Experts of a small language model.
Size: width 256, vocabulary 18150.
Experts: 64 experts in each of 9 layers, 128 bilinear neurons an expert, 3 picks a token, a shared expert of 256 neurons.
Below are experts of layer 6 (counted from 0) of a mixture-of-experts language model. Rows are named router (the router's row for the expert), gate (a neuron's input weights, with its number), up (a neuron's input weights, with its number) and show model dimensions 0-255. Each number is 128 + 24 x the weight over its row's rms, rounded and kept within 0 to 255.
Before each expert's rows: a language model's description of what the expert responds to. This comes from a sample of Wikipedia text that the model never trained on.

# expert 25
Prepositions after clauses
router [135  97 154 135 167 105 147 110  90 181 150 163 110 134 137 122 113 125 113 133  97 155 153 120 136 160 126 142 132 170 129 146 129 122  78 149 158 159 150  71 125 137 112 132 146 137 131 145 110 161 161 115 176 121 140 102 131 118 172 126 109  92  83 120 116  80 143 116 131 136 111 155  72 108 161 126 138 128 145  93  95  96 132 122 158 114 135 119 108 120  86 147 160 100 140 200 145 111 138 153 127 140 120 132 166 122  89 142 126 140 119 126 110 106 131 164 114 110 123 158  79 135 117  87 145 129 153  83 151 108  53 128 159 150  77 152 112 117 132 126 147 127 119 164 119 141 123 137  85 139 111 183  93 160 127 153 153 108 165 106 141 135 133 114 130 145  83 145  95 118  97 131 135 169 120 114 104 124 146 140 156 146 118  83 131 123 122 135 106 158 151 110 115 149 103 162 127 120 148 106 119 140 130 165 127 161  84 115 136 101 135 111 157  97 107 169 146  88 128 118 121 104 147 140 140 135 148 142 127 139 131 140 131 137 162 151  70 138 110 115 148 119 116 112 132  96 102  88 141 133 102 146 161 108 100 156]
gate0 [161 150 103 132 120 132 118 129 116 110 144 150 142 136 120 174 157  97 175 106  97 164 128 195 156  86 130 132 127 161 130 112 130 116 140 139 165 124 108 135 100  98 131 124 153 147 147 156 143 128  74 141 143  94  99 143 146 146 108  99 110 114 124 137 141 149 145 163 105 100 121 136  93  83 105 127 120  75 154 123 160 162 170 151 127 142 132 127 165 141 145 172 143 113 160 136 139 113 165 176 124 101 121 127 130 100 131 104 129 102 131 126 128 146  81 136  83 108 132 103  87 119 165 129 117 139 121 105 149 153 129 135 176 131  58 121 141 150 118 124 116 150 107 124 139 133 143 141  98 125 165 154 154 117 111 112 132 109  95 123 134 114 116 102  92 160 145 148 140 145 132 125  81 143 120 106 144 124  93 132 167 169 153 129 115 105 137 123  93 167 106 128 121  85  63 131 114 152 134 121 108 122 158 141 115 143 138 152 138 116 130  93 150  95 150 150 119 150 119 118 143  92 121  92 119  99 100 161 101 156 147 100 121 163 136 125 173 121 105 125 168  86 182 105 120 170 118 126  90 154 122 162 112  99 103 146]
up0 [109 100 127 156 142 119 102 169 148 122  90 149  93 125 133 128 128  95 147 128 151 144 153 123 198 123 110 138 129 153  76 143 136 112 109 148 175 131 121 114 171  69 116 156 140  97 143 115  92 130 145 129 136 113 119 173 180 157 121  79 154 107 100 150 110 147  98 142 145 118 166 129 132 111  82 189 111 122 138 140 146 131 164 123  91 125 103 174 158 160 107 156 132  87 147 124 132 101 119 124 138 138 146 145 142  89 126 106 114  97 182  89 156 100 135 125 116 140 145 141  83 128 162 157 118  88 146 134 125 140 119 126 111  93  97  97 156 123 167 107 123 136 134 151 112  96 138 126  99  82 117 141 146 103 150 128 129 136 138 135 121 103 106 130 138 156 104 158 137  87 112 157 106 153 146 122 125  87 131 155 154 138 146  94 135  91 159 142 128 152 126 139 111  95 117 103 138 162 115 132 121 137 119 117 122  85 156 139 118 123 143  81  99 133 138 171 155 119 155 152 145 144 131 141 113 104 123 122 142 121 140 113 144  75 173  93 151 118  95 131 109 154 101 143 164 105 100 151 106 127  88 127 110  78 132  99]

# expert 36
Verb-phrase function words
router [143 160  97 130 158  93 153 127  98 132 121 139 128 171 117  59 155  74  93 111 112 168 103 121 109 139 109 112  86 120 149 162 117 124 125  72 176  94 108 114 113 125 159 144 151 124 126 142 134 121 112 132 146 125 130  97 137 135 105 159 171 126 128 121 100 114 169 129 160 101 135  64  99 153 147 114 120  93 122 155  98 161 111 139 153 130 173 156 103 132 147 133 164 131  89 115 114 130 157 139 149  82 139 154  85 133 181 149 151 110 153 149  65 128 138 142 117 163 116  93 160 120 107 146  55 129  82 131 126 102 119 103 175 149  96 117 141 114 122 137 138 139 114 124 140 175 156 132 110 157 136 145 105 101 106 146 110 117  94  99 111  86 130 134 173 150 127 121 157 123  94 146 131  99 125 156 168 154 121 122 122 139  94  95 138 123 110 124  93 153 149 129 141 156 142 166 112 105 111 134 127 117 142 146  97 140 137 120 111 157 162 123 150 119 134 133 115 100 128 153 142 145 110 160  93 126  92 137 156 124 126 112 112 117 148 135 137 157 107  92 129 141 151 142 139 149 110 148 140 131 135 142 124  99 173 168]
gate0 [103 110 159 167 127  42 138  83 140 137 170 137 102 135 159 151 186 118 105 135 192 139 120 157 163 144 129 134 143 131 144 148 127 131 123 138 131 156 117 143  91 142 123 131 102 123 114 107 120 111 130  93 110 189 148 100  99 151 135 154 102 102 129 125 172 104 161 126 119  91 132 180 150 100 133 138 114 118 123 114  88 125 112 134 108 115 113 152 102 150 122 165 138 122 112 125 110 164 161 120  55 125 149 143 175 139 120 104 134 132 139 110 143 137 144 147 132 115 151 134 123  93 106 151 111 133  96  99 136  83 110 138  94 134 137 142 107 114 167 149  75 130 123 141 198 136 125 115 154 112 109 116  92  63 124 127 113 134 157 136 135  93  99 144 137 129 147 111 125 164 156 137 105 155  96 102 100  96 176  95 130 105 151 165 138 135 136 144 105 158 125  87 112 129 121 112 107 137 146 170 132 119 121 126 157 191 114 137 149  89 150 153  87  93 144 149 163 110 112 133 147 104 112 117 139 114 120 136 125 152 145 105 153 133 130 112 130 170 132 115 114 147 111 125 114 146 131 101 145 136 102 117 130 106 139 100]
up0 [ 87  76 119 161 127 100 132 162 132 119 126  78  76 131 111 179 129 146 154 149 150  72 128  99 111 120 121 131 152 177 104 161 173 134 104 162 152 125 120 109 133 149 129 108 171 123 114 119 149 107 103 119 115 111 126  87 123 106 138 136 127 130 110 128 127  87 119 104 193 118 106 142 119  77 175 132 125 139 145 157 158 147 121 122 135 135 162 128 140 105  83 144 144 109 118 146 100 106 105 129 176 119 135  92 117 147 118 123 140 141 132 176 148 144  98 134 118 153 111  96 130 129 124 138 123 114 111 137 140 123 145 127 122 162 148 138 125 108 112 134 119 125  88 130 137 146 175 117 131 128  95 155 121 147 135 157 196  88 133  89 128 127 127 103 108  98 133  94 112 118 118 167 124 123 113 100 130 115 136 128 143 110 128 155 106 140 119 111  95  75 128 140 125  86 106 149 186 149 171 146 152 124 115 113 143 119 141 163 128 120 110 111 129 143 107 123 112 155 109  71 137 108 153 111  81  92 125  88 108 135 125 130 145 174 140 142 160 179 147 128 124 168  94 126 113 155 162 103 144 121 157 138 180  84 119 172]

# expert 63
Space before numbers
router [ 94 119  87 121 137 138 130 120 129 110 140 131 132 134 135 151  94 154 103 106 104  89 135  72 142 105  99 106 152 121 116 128 136 167 145 120 119 123 143 115 200 141 143 138 146 121 114  99 166 145 146 127 154 117 124  96 128 158 128  92 119 106 135 125 125 183 136  92 156 133 149 115 107 110 144 152 131 112 116 123 147 144 100 123 100 157 170 119  94 148 147 125 153 131 124 137 129  99 169  77 127 132 168 117 151 145 121 134  98 142  94 119 130 149 117  72 163 106 154 131 157 112  97 122 143 106 172 140 155 138 133 103 129  90 110 136 101 100 103 127 107  59 123 154 137  95 109 160 169 172 105 127 162  93 109  77 143 117 155 157 156 110 144 153 124 122 134 122 150 118 150 152 167 135 153 150 130 142 119 156 153  98 147 104 116 164  89 159 160 152  99 138 122 111  97 136  93 141 139 111 118 119 120 149 105 147 114 167 154 137 128 106  84 130 142 107 136 111 125 158  74 141 127 156 151  98 118 100 127 102 151 169 122 130  82 175 104 143 121 126 137  78 138 147 106 123 121 120  89 168 168 135 108  84 155 145]
gate0 [110 109 109 159 101 120 102 114 143  96 193 158 122 151 118 152 111 152  91 185  97 112 170 104  71 111  98 124  99 115 136 122 109  73 104 115  84  93 156 168 115  99 182 130 121 100 133  95 119 123 150 151 132 108 121 147 133 185 133 131 121 137 127 140 151 129 101 140  93 151 101 152 117 116 121 138 179 110 134 123 143 132 138 107 169 148  83 140 126 106 112 171 118 108 115 158 152 102 150 118 101 106 123 119 104 144  97 149 142  94 102 128 106 117 121 133 160  75 121 106 131 111 139  97 178 138 143  93 134 182 127 101 143 137 137 130 150 121 117 152 102 127 143 156  95 168 137 107 144 145 133 150 158 109  72 125 167 128 128 159 147 106 138 104 125 108 149 139 107 137 102 131  94 161 190 163 142 144 118 131 123 173 132 121 124  71 153 118 164 137 138 123  99 160 109 140 100 125 157 139 140 128 142 111 175 135 110 110 127 136 146 110 125 165 116 108 133 131  96 144 113 107 167 131 141 120 122 127 148 125 144 158 127 119 107 111 136 127 133 111 146  99 163  94 141 144 100 119  95 152 119  88 155 101 106 162]
up0 [119 158 102 157 150 140  81 137 141 149 146 142 129 145  93 125 126 137 134 175  57 106 114 150 134  97 114 113 143 148  84 153 141 163 154 117  68 107 128 124 120  66 161 128 127 101 152  72  90 134 169  62 101 129 131 129 147 108 107 150 177 152 138 142 120 155 118 113 157 148  99 149 114 135  80 155 156 106 137 123  83 135 154 135 149 127 153  73 112 138 119 144 110 123 124 161 123 147 130 123 163 129 106 116 127 122 136 157 170 136  65 149 128 174 158 140 146 156 109  80 118 124 143 138 144 141 119 164 132 126 180  99 117 120 100  86 149 100 128 117 134  96 140 150  98 123 106 146 124 178 123 142 138 158 138  62 154 125 133 116 126 139 121 143 128 119 143 177 131 118 146 111 116 147 150 134 148 137 111 136  86 172 147  96 119 115 153 117 128 111 148 151 101 101 104 127 110 121 123 143 149 146 119 134 109 114 118 113 127 106  92 126 169 158 151  89 140 105 106 148 120 110 147  96  93 118 110 105 133 166 160 119 115 126 153 123 124 152 116 102 145 146 130 104 151 131 142 110 148  86 107 134 169 106 143 135]

# expert 55
Of after collection nouns
router [ 98 138  86  98 135 123 147 101 120 126  93 137 154 106 149  72 181  78 108 144 108  98 138 159 144 134 114 129 104 102 164 155 114 110  99 147 139 100 136 112 120 117 157 137 145 134 131 150 139 113 137 124 145 141 109  95 115 143  86  97 136 120 141 109 123  91 156 186 166 138 118 141 112 161 135 112 139 116 156 150 121 130 101 104 136 129 168 150 117 157 150  65 162 158 106  83  77  92 118 138 156 126 120 132 122 144 145 161 177  92 181 131  81 121 111 170 128 104 152 141 115 108 136 131  95 122 110 141 114 139 172 105 112 122 119 146  97  85 108 134 139 128  97 138 146 142 158 137 144 123 123  66 139 110  90 134 153 106 120 124 122 155 159 123 102 162 127 104 113 156 171 104 111 106 153 116 134 157 133  94  97 114  93  96 113 152 128 148 134 152 167 125 141 121 140 139 137  99 141 145 133 113 148 135  92 102 131 179 127 156 157 147 109 150 116  97 133 119 124 154 159 156 137 157 157 187 145 124 128 175 157 102 174 131 119 134 136 135 168 101  74 140 119 123 121 151 136 130 136 117  92 141 129 105 130 128]
gate0 [135 122 123 100 125 144 116 119  98 150 151  97 151 128 135 100 143 141 117 131 137 140 134 139  94 148 118 140 118  87 104 144 132 149 145 139 112 141  83 103 102  96 149 126  89 113 131 141 192  93  65 129 160 103 127 169 161 134 145 109 105 164 130 109 105 153 168 122 107 143 132 112 117 151 121  96 160 109 109 172 100 129 113 159 128 117 168 124 121 143 107 117 164 153 109 102 148 108 144  91 110 141 136 154 122 128 129 113 139 106 148 153 152 132 136 115 124 144 179 117 116 107 141 172  95 117 151 141 163 141 127 133 152 148 110 102 111 151 161  97 103 143 139 134 119  86 176  95  98 124 182 129 132 135 128 156 139  99 122 115 132 137 120 191 129 163 110 116 113 145 107 142 113  59 126  94 138  69 184 130 181 100 126 157 119 134 141 111 126 107  90 148 128 139 153 140 117 137  95 140 123  72  80 150  93 112 152 150 139 136 146 134 129 113 164 156  97 117  75  99  77  88 136 105 153 144 127 159 163 141 121 111 115 142 149 137 118 176 137 152 105 122 124 159 112 137 153 136 137 119 157 125 142 153 101 132]
up0 [100 113 120 143 100 136 113 116 123 116 133 161 155 154 123 112 142 161 119 132 112 113 180 129 139 105 161 177 140 130 125 148 103 104 109 120 132  96 129 119 135 178 154 139 126 142 123 121  80 164 106 114 122 124 158 116 125 152  98 141 125 128 109  91 125 130 159 162 169 159 151 123 156 117 135 137 168 129  96 128 101 118  95 176 147 134 112 134  89 165 108 110 122 177 144 116 128 107 178 118 172  71 148 133 119 107 152 118 151 127 119 173 120 141 118 167 116 137  89 115 108 127 112 124 119 146 154 157 135 121 119 153  87 128 203 152 126 149 108  76 124 138 100 129 152 132 120 139 131  90 111 142 100 116 113 110 139 161 143  95 125 110 118 121 157 107 139  75 120 145 138  78 131 152  65 107 140 132 111  82 111  90 148 131 173 142 155 145 179 128 134 135 138 163 140 158 104 113 116 133 111  99 166  90 136  94 112  91 168 147 130 160 117 137 118 128 117 145 128 102 136 166 110 117 120  77 117 129  99 112 143 105 131 105 104 119 137 137  86 121 130 157  94 131 121 192  96  97 118 151  97 129 120 100 133 115]

# expert 17
Numbers, years, decimals
router [121 132 124 127  84 160 153 126 149 111 163  99 143 116  89 149 135 155 112  83  98 141 114 111 128 148 157  96 163  94 112 153 161 163 120 156 125  99 140 127 168 113 122 138 123 151  86 106 133 158 142 129 154 128 127 112  92 147 152  92 139 135 123  94 119 145 184 105 131 138 141 145 173 139  97  99  74 100 154 169 122 140 138 154 137 112 165 103 123 110 154 130 143 129 188 165 155 140 128 135 120 108 120 135 141 118  79 109  97 116 157 139 133 159 136  54 142 166 137 142 111 151  64  98 118 114 145 111 166 126 121 100 119 115 129 121 135 137 107 110 112 125 137 118 128  85  78 150 140 139 158 114 128 117 124 119 139 133 139 149 128 124 126 189 104 128  90  92 138 119 137 128 105 140 109 118 134 159 153 113  98 139 201 112 169 143  97 154 150 140 159 138 155 111  96 115 112 133 104 161 123  95 170 148 130 125 121 130 144 120 145 160 128 136 124 126 131  89  86 128 147 117 103 142 130 150  93 145  89 140 102 118 142 138 155 177  85 143 155 124 124 116 117 120  72  84 112 107 124 125 143 119  90 112 139 160]
gate0 [ 85 104 158 117 131 136 110 117 134  90  88 104 126 126  86 127 153 148 121  84 144 135 114 125 134 109  89 130  95 105 132 114 111 135 101 150 103 102 145 146 112 132  99  68  93 142 141 160 187 114 118 112 107 142 113 109 115 136 129 135 152 133 171  98 173 129 132 100 167 150 186  98 120 130  87 140 101 117 148 104 161 131 102 135 141 120  84 126 127 101 132 138 178  80 136 132 131 139 116  80 121 139 128 136 114 132 115  81 161 127 132  91 149  94 159 161 124 153 117 133 145 137 139 132 158 125 120 150 133 110 147 161 101 100 129 186 128 106 167 123 145 134 117 137 139 109 112 112  96 143 148 159 145 111 142 109 153 141 114  98 165 123 109 135 152  92 148  89 118 141 133 108 139 115  86 169 123 103 111  99 144 119 112 131 104 184 159 101 111 108 150 170 186 129 152 128 160  87 126 129 103 142 117 114 133  88 165 165 117 164 149  98 133 161 120 117 107 188 164 147 132 135 159  95 112  95 137 137 105 139 128 143 135 143 140 164 136 125 137 108 152 107 178 135 110 104 103 128 130 110 175  97 144 145 133 118]
up0 [163 113 122 109 143  95 147 132 110 139 162 159 163 142 114 145 151 100 144 133 131 171 106  95 120 173 151 148 111 138 127 120 140 150 167 102 110 110 105 136 194 114 116 159 102 102 113 140 115 171 153 122  66  92 108 145 121 156 156 130 109 107 124 151 132 160 126 105 135 114  70  94  99 115 159 175  89 153 150 152 119 128  93 122  80 135 121 133 112 149 119 136 131 129 131 161 120  96 115 127 123 118 126 145 144  89 130 162 116 122 127 145 137 106 115 122 111 137 132 139 136  88 156 162  77 133 135 102 138  93 108 130 167 120 100 117 114 138 108 122 124 140 123 110 116 126 140 154 120 120 109 105 152 126 169 155  64 109 163 111 134 131 132 138 149 184 137 126 114 148 161 172  94 143 132 113 109 163 108 135 100 124 170 133 100 152  78 187 111 143 132 125  72 110 115  77  87 174 121 101 149 126 153 136 115 159 141 113 102 126 122 156 126  96 113 128 145  75 124  90 184 157  91 124 163 134 116 130 111 131  97 130 134 151 127 108 155 112  90 127 134 118 125 110 159 148 150 135 135 119 113 144 136 158 132  91]

# expert 20
Technical term onsets
router [126 132 165 108 116 106  99 145 135 162 105 123 149 104 142 118 143 102 141 114 131 158 159 113 104 110 120 131 125 122 125 149 119 115 153 141 114 142 115 131 134 138 103 110  98 176 122 135 155 130 150 122 138 176 127 100 150 141 113 108 120 156 121 123 132 125 142 111 130 155 181 167 105 104 140 116  95 177 136 144 133 153 101  98 133 129 151 108 115 122 136  86  83  97  99 136  74 144  90 106 133 100  91 127 126  57 130 134 168 173 150 146 156  79 113 133 101 112  79  92 171 105 152 116 109 127 162 144 163 163 111 133 156 148 103 143 135 142  80 129 110 148 106 138 112 137 176 144 176 101 139 134 125 160 130 153 133 101 122 113 143  83 117 124 100 136 111 109 157 177 120 139 154 115 130 127 155 156 166 160 119 147 200 135 133 162 124 122  94 120 146 140 132  88 178 130 116 145 143 136 140 142 113 119 104 118 100 144 122 128 157 156 127 138 121 114 119 127 145 148 133 133 146 120 108 169 128 112  91 166 137  74  69 106 122 114  77 124  90  98  89 122 131 147 125 113 160 110 142 113 137  90 144 170 135 112]
gate0 [114 166 136 100 128 141 124 129 112 132 143 114 146 160 146 141 145 124 132 121 154 162 112 117 136 112 134 146 149 145 127 125 136 106 133 142 110  92 128  86 134 108 126 176 185 174 136 119 132 113 121 168 113  83 119 136 120 133 144 133 117  91 144 113 140  96 119 136 183 138 164 104  96 117 104 101 134 124 152 149 144 155 132 132 149  98 114 114 155 160 125 142 135 150 118 109 119 112 127 136 121  95 129 120 124 121 113 119  93 100 153 134 156 103 130 121 133 162 137 151 138 146 180 101  96 102 110  85  87 132 148 123 117 131 197 125 150 157  95 117 130 113 152 120  95 171 106 113 129 152 117 126 169 104 143 105 126 114 131 136 143 142 159  84 137 117 105 133 108  98 111 172 149 148 113 188 162 126 125 106 136 191  63 180 150 113 122 121 146 128  76 122 109 149 112 116 136  67  99 107  90 121 136  80 101 148 152 144 141 185 133 112 102 142 119  95 106 135 181 152 134 120 112  95 136 151 141 149  94 117 139 119  84 122  90 146 113 141 106 123 175 175 117 114 112  90 127 148 145  78 123 117 137 147 105 141]
up0 [189 119 127 116 118 135 146 132 111 101 130 131 117  93  96 145 154 128 155 151 151 131 105 134 119 146  95 103 139 129 111 148 110 136 114  83 134 156 156 136 131 104 130 181 145 114 134 167 141 147 148 187 139 104 166 176 137 152 149 108  99  89 104  93 101 148 149 141 170 135 140 116 153 135 105 134 108 109  75 151 141 164 131 144 191 140 106 148 120 139 102 117 142 162 133 113 202 154  85 148 158  86  88 123  83  95 108 109 122 137 131 126 128 177 109 134 181 143 126 143  86 126 145 158 124 129 110 123  99 153 138 115 153 144 140 103 143 117 124 134 127  95 116 138 164 174 159 107  78 115 111 131 121 159 117 156 145 114 164 142 114 125 158 160 122 128 125  95  93 111 141 131 105 140  98 128 126 110 109 143 122 113 149 135 116 110 151 127 140 109 121 158 120 148 140 120 121  88 133  73 149 139 129 102 157 144 114 161 141 114 149 149 128 130 113 107 173 145 125  87 117  99 126 148 111 143 100 127 110 113 133 121 110 135 141 154 115 125  90  83 139 157  89 143 123  94 142 109 129 141 151  48  91 158 130 147]

# expert 12
Infobox list markers
router [ 95 127 120 121 148  94  99 124 117 111 131 101 118 110 140 178 143 132 182 183 159 100 106 107  73  90 105 151 157 110 132 131 104 122 116 119 111 120 122 121 156 143 140 126 187 122 166 110 118 147 102 113 137 129  89 131  81 125 154 141 155 169  85 169 106  94 166 142 116 146 161 144 148 150 105 138 122 140 110 119 164 143  78 113 131 149 132 122 142 131 155 116 164 151 104 150 145 101 115 111 137 130 136 103 108 142 100 168 169 158 144 140 138 143 117 154  83 168 129 108 172 140 148 153 130 131 115 151 112  78 149 171 114 136 100 126 116 157 102 133  84  98 171 149 131 153 100 120 110 126 112  88 157 150  96 128 146 116 134 120 114 155 182 113 154 153  73 134 160 116 176 105 110  99 101 159 102  98 131 158 135 134 126 133 161 110  88  71 133 129 113 108 148 132 120 130 118 122 122 136 117 144 120 111 112 113 141 127 129 135 107 117 156  79 127 125 134  95 106  98 108  92  97 174 135  96  99 153 137 105  91 132 154 151 122 123 146 155 140 132 135 158 107 122 134 165 112 107 146 125 152 138 133 143  84 123]
gate0 [114  91 186 168 127 125 120 136 102  98  65  82 103 183 150 125 147 122 100 111 125 124 119 128 189 145 128 134 127 104 123 137 153 136 149 154 139 131 166 133 100 171 123 137 128 134 130 122 128 141 122 124 129 102 147 111 147 115 167 105 101 111 125 152 133 138 112 133 136 196  94 121  77 112 104 101  90 156 120 111 163 165 138  93 134 131 116 106 139 113 132 147 137 105 136 124 113 117 163 142 115 178  68 138 197 161  94 125 121 150 127 128 135 147 121 138 141 103 128 103 130 130 133 138  89 103 135 143 100 138 121 107 158 119 117 103 123 131 110 108 130 122 133 124 152 122 107  98  83  90 139 131 131 163 109 155 128 136 115 144 156 146 111 128 121  76 158 137 120 109  92 113 127 151  82 143  73 113 130 140 172 116 145 105 103  93 167 126  74 158 141 147 140 107 174 109 105 114 127  89 127 146 131  85 123 150 140 170 140 144 122  99 130 123 141  71 129 149 122 105 104 134 148 127 136 119 102  76 165  89 136  73 152 139 119 130 149 180 159 128 121 130 146 121 157 133 156 119 113 134 135 126 155 150 145 133]
up0 [129 107  96 119 160 139 132 120 111 135 133 162 104 127 132 100 134  90 156 174  96 108 122 154 124 102 130 115 151 124 141 123 109 161 139 108 114 129 122 157 154 116 112 135  83 138 131  94  94  88 118 144 164  68 122 116 126 137  85 176 104 191 149 141 102 144  99 137 142 125 125 128 107 164 118 126 158 126  74 113 147 129 125 108 210  96 118 167 117 109 115 149  88 103 130 130 134 113  72 147 114 135 155 116 142 114  77 127 129 112 132  99 123 161 143 122 138 134 148 130 122 107 113 119 115  96 155 102 102 127  99 126  92 111 119 150 132 116 134 172 109 134 101 139 150 123 159  91 151 127 111 158 142 133 151 109 127  94 130 133 149 142 105 114 105 139  89 148 135  71 158 129  98 101 111 135 142 113 151 148  84 147 131 142 150 150 134 147 163 120 150 147 136 116 128 144 124 172 132 109 132 111 133 137 151 175 196 173 122 129 120 129 173 108 121 145 128 133 111 155 166 119  91 142 109 119 145 187 139 190 150 154 146 126  97 105 148 108 113 138 108 127 157  99  75  88 103 118 145 160 110 145 150 136 132 116]

# expert 5
Table cell separators
router [115 147 105 115 128 120 116 133 127 158 119 123 134  65 145 129 138  89  88 138 142 105  98 156 156 155 121 111 139 185 115 118 131 148 160 136 133 123 156 129 107 137 160 126 179 138 121 141 174  89 127 132 133 143 170 137 107 113  74  89 146 144 121 161 125 153 173 142 110 125  99 107 151 114  79 102 136 142 135 138 137 141 119  89 103 120 113 116  78 117 148 172 149 107 158 102 121  76 152 120 130  89  71 172 141 148 127 110 155 137 166 151 119 122 111 114 164 116 130 153 158 112 136 124 108 150 124 153 141 140 140 135 115 129 105 122 112 111 113 127 124 123 134 112 117 171 127 125 139 186 120 151  76 103 106 109 125 150  95  85 159  95 137 101 126 109 126 131 163 120 128 107 109 139 175 147 136 135  98 116 164 115  79 166 133  79 122 111 125 136 112 150 104 132 110 146 123 124 119  98  85 109 119 107 110 172 130 117 135 155 140 113 104 146 113 113 132 128 153 119  94 155 138 131 155 109 171 133 129 136 128 100 102 153 123 141 134 129 161 177  81 128 153 125 117 110 167  97 145 158 148  67 164  80 159 154]
gate0 [103 103 106 177 111 123  95 122 109 127 125  98  90 132  91 122 126 135 107 139 133 137  96 148 112 152 137  83 129 174 128 127 152 155  94 143 124 122  98  87 120 140 133 135 127 114 124 160 156 100 152 133 160 125 160 115 156 110 141 112 184 118 144 102 110 103 111 146 123 131 105 119 117 109 132 141 108 143 119  88 128 100 146 139 146 122 127 105 121 135 125 124 106 117 144 128 147 165 151  80 120  83 115 165 191 165 164 128 108 108 146 141 120 160 101 120 155 178 120  91 160 139 106 107 132  86 172 118 131 119 133 170 128 155 121 148 116  97  99  99 144 114 131 121 118 140 144 126 122 115 126  88 121 141 100 132 109  96 126 103 119 161 136 108 146  89 119  96 132 135 118 138 153 109 116 152 131 136 129 130  84 111 144 122 134 155 111 162 199 146 183 120 110 138 135 111 103 111 182 174 109 159 102 124  94 121 112 178 172 113 158 146 122 123 137 148  81 121 137 116 133 130 145 126 174 151 197 131 102  78 143 112 140 147 178 131 157 108 125 138 103 122  89 113 131 146 106 105 104 120 170  82 107 107 128 167]
up0 [139  91 122  89 139 133  68  96 116 152 110 103 142 145 107  95 118 170 114 157 155  89 114 115 141 161 138 116 117 141 126 171 163 139 156 139 123 119 152 100  89 159 180 103 192 133 129 171 101 113 122  89 145 146 137 155 160 155 142  98 133 111 112 120 163 114  98 119 130 113 132 104 133 123 104 118 145 137 102  79 148 133 118 122 118 128 162  89 131  84 100 162 134 152 161 149 152 148 126  95 102  87  93 108 141 111 118  97  96 107 122 128 154 109 129 146 121 106 100 124 127 108 165 116 115 118 168 134 119 101 105 133 101 140 134 116 121 108 108 126 113 100 135 151 158 159 133 128 165 114 102 157 108 129 114 105 132 142  71 124 134 149 132 178 150 131 155 104 109 118 154 159 133 138  84  96 174 112 110  90 146 112 114 150 178 151 110 142  97 133  97 114 127 111 143 105 144 118 129 138 116 124 122 160 119 108 150 118 131 104 110 128 103 165 126  89 127  84 159 133  99 130 148 147 161 114  93 100 113 155 135 146 103 193 141 156 167 183 137 123  98 122 120 106 104 161 121 141 152 149 164 152 119 132 168 152]

# expert 34
Opening brackets and quotes
router [123 135 113 130 131 135  98 136 151 113 179 167 104 114 129 120 174 145 159 114 122 134 124 137 151 117 136 137 116 119 111 122  95  99 106 159 140 114 120 159 159 104 147 118 110 122  99 155 110 138 158 116 118 155  87 107 117 137 152  99  89 147 132 140 138 124 138 119 143 129  88 140 127 168 145 161  91 100 163 161 128 173 119 147 119 151  76 129 109 152 127 180 113 166  74  92 121 112  76 153 146 155 122 143 110 114 142 154 168 128 123  87 138 122 169 125 157 112 160  89 148 147 100 137 158 131 138 109 133  96  97  99 148 110  98 132 142 138  92 124 132 110 131 145 116 151 145 144 175 143 129  84 100 104 103 114 148 127 141 138 145 140 149 124  73 131 131 118 173 127 102 152 125 101 173 138 163 126 136 154 161 128 109 142 110 115 133 121 136 160 128 130 101 157 171 120 125 159 179 118  94  94 117 172 118 102 122 151  72 119 101 130 100 126 142 142 170 138 113 110 116 130 154 109 137 159 152  81 134 168 167  71 113 132 123 148 150 163 149 143  85  92 107 124  91  96 163 142 140 141 141 133 123 138 135  88]
gate0 [179 148 156 118 112 152 137  96 138  92 154 108 136 108 133 144 113 116 117 127 117 160  89  94 139  72 147 120 132 116 148 128 127 142  92  89 157 144 126 131 137  95 122 101 146 120 133 142 135 116 100 121 145 121 160 155 126 110  63 111 125 135 170 137 142 134 136  98 163 113 150 123 133 115 146 147 150 142 117 105 118 119 119 121 119 136 124 159 147 174 162 166 136 127 117 123 133 130 119 125 108  77 143 165 147 131 119 114 126 114 100  94  76 136 140 146 147 123 120 141  77 191 132 156 118 148 104 125  66 149 144 137 102 149 112 161 127 133 113 142 158 129 112 159 134  99 117  83 139 145 128 127 103 139 109 145 147 188 150 111  83 126 134 108 126 127 117  97 171 122 136 104 152 115 112 124 127 143 142 130  97 110 174 120 142 123 171 108 131 108 118  80 132 147 118 161 122 137 130 143 109 126 152 138 131 138 142 106  68  53 116  93 159  94 128  94 106 107 117 139 155 193 113 128 102 148 203  92 154 144  95 163 145 127 175 106 133 111 136 126 180 105 121 139 128 131 165 109 137 135 111 155 109 117 112 145]
up0 [137 133 115 143 133 142 115  93 141 137 143 116  73  66 172 127 123 124 155 102 135 139 142  89 115 153 132  95  76 120 151 138 124 106 146 102 142 129  96 108 121 160 143 147  87 135  97 102 109 127 142 112 143 111 129 130 116 156  98 128 138 129 124 123 157 115 159 111 108 134 128 132 120 145 136 145 145 132 138 118  85  93 101 134  94 128 126 161 139 143 117 149 149 108 167 125 124 138 104 100 126 102 123 116 136 147  89 144 126 160 102 135  97  87 133 135 134 103 137 115 107 147 126 155 125 143 135 111 163 168 143 120  97 173 137 163 162 110  86 122  99 219 146 124 151 160 128  87 108 184 129 156 158 142 124 103 144 144 167 144 146  91 177  63 121 118 111 104 123 156  95  74 140 142 125 167 130 159 132 143 109 136 191 118 151 115 125 106 134 102  96 142 179 157  95 131 119  94 139 142 119 133 120 131 130 142 121 134  63  87 139 128 137  91 111 120 114 112 133 153 134 181 161 108 114 116 156 103 133  73 142  93 121 138 173 108 129 159 116 123 135 126 123 141 129 169 128 132 114 130 143 142 101 124 110 100]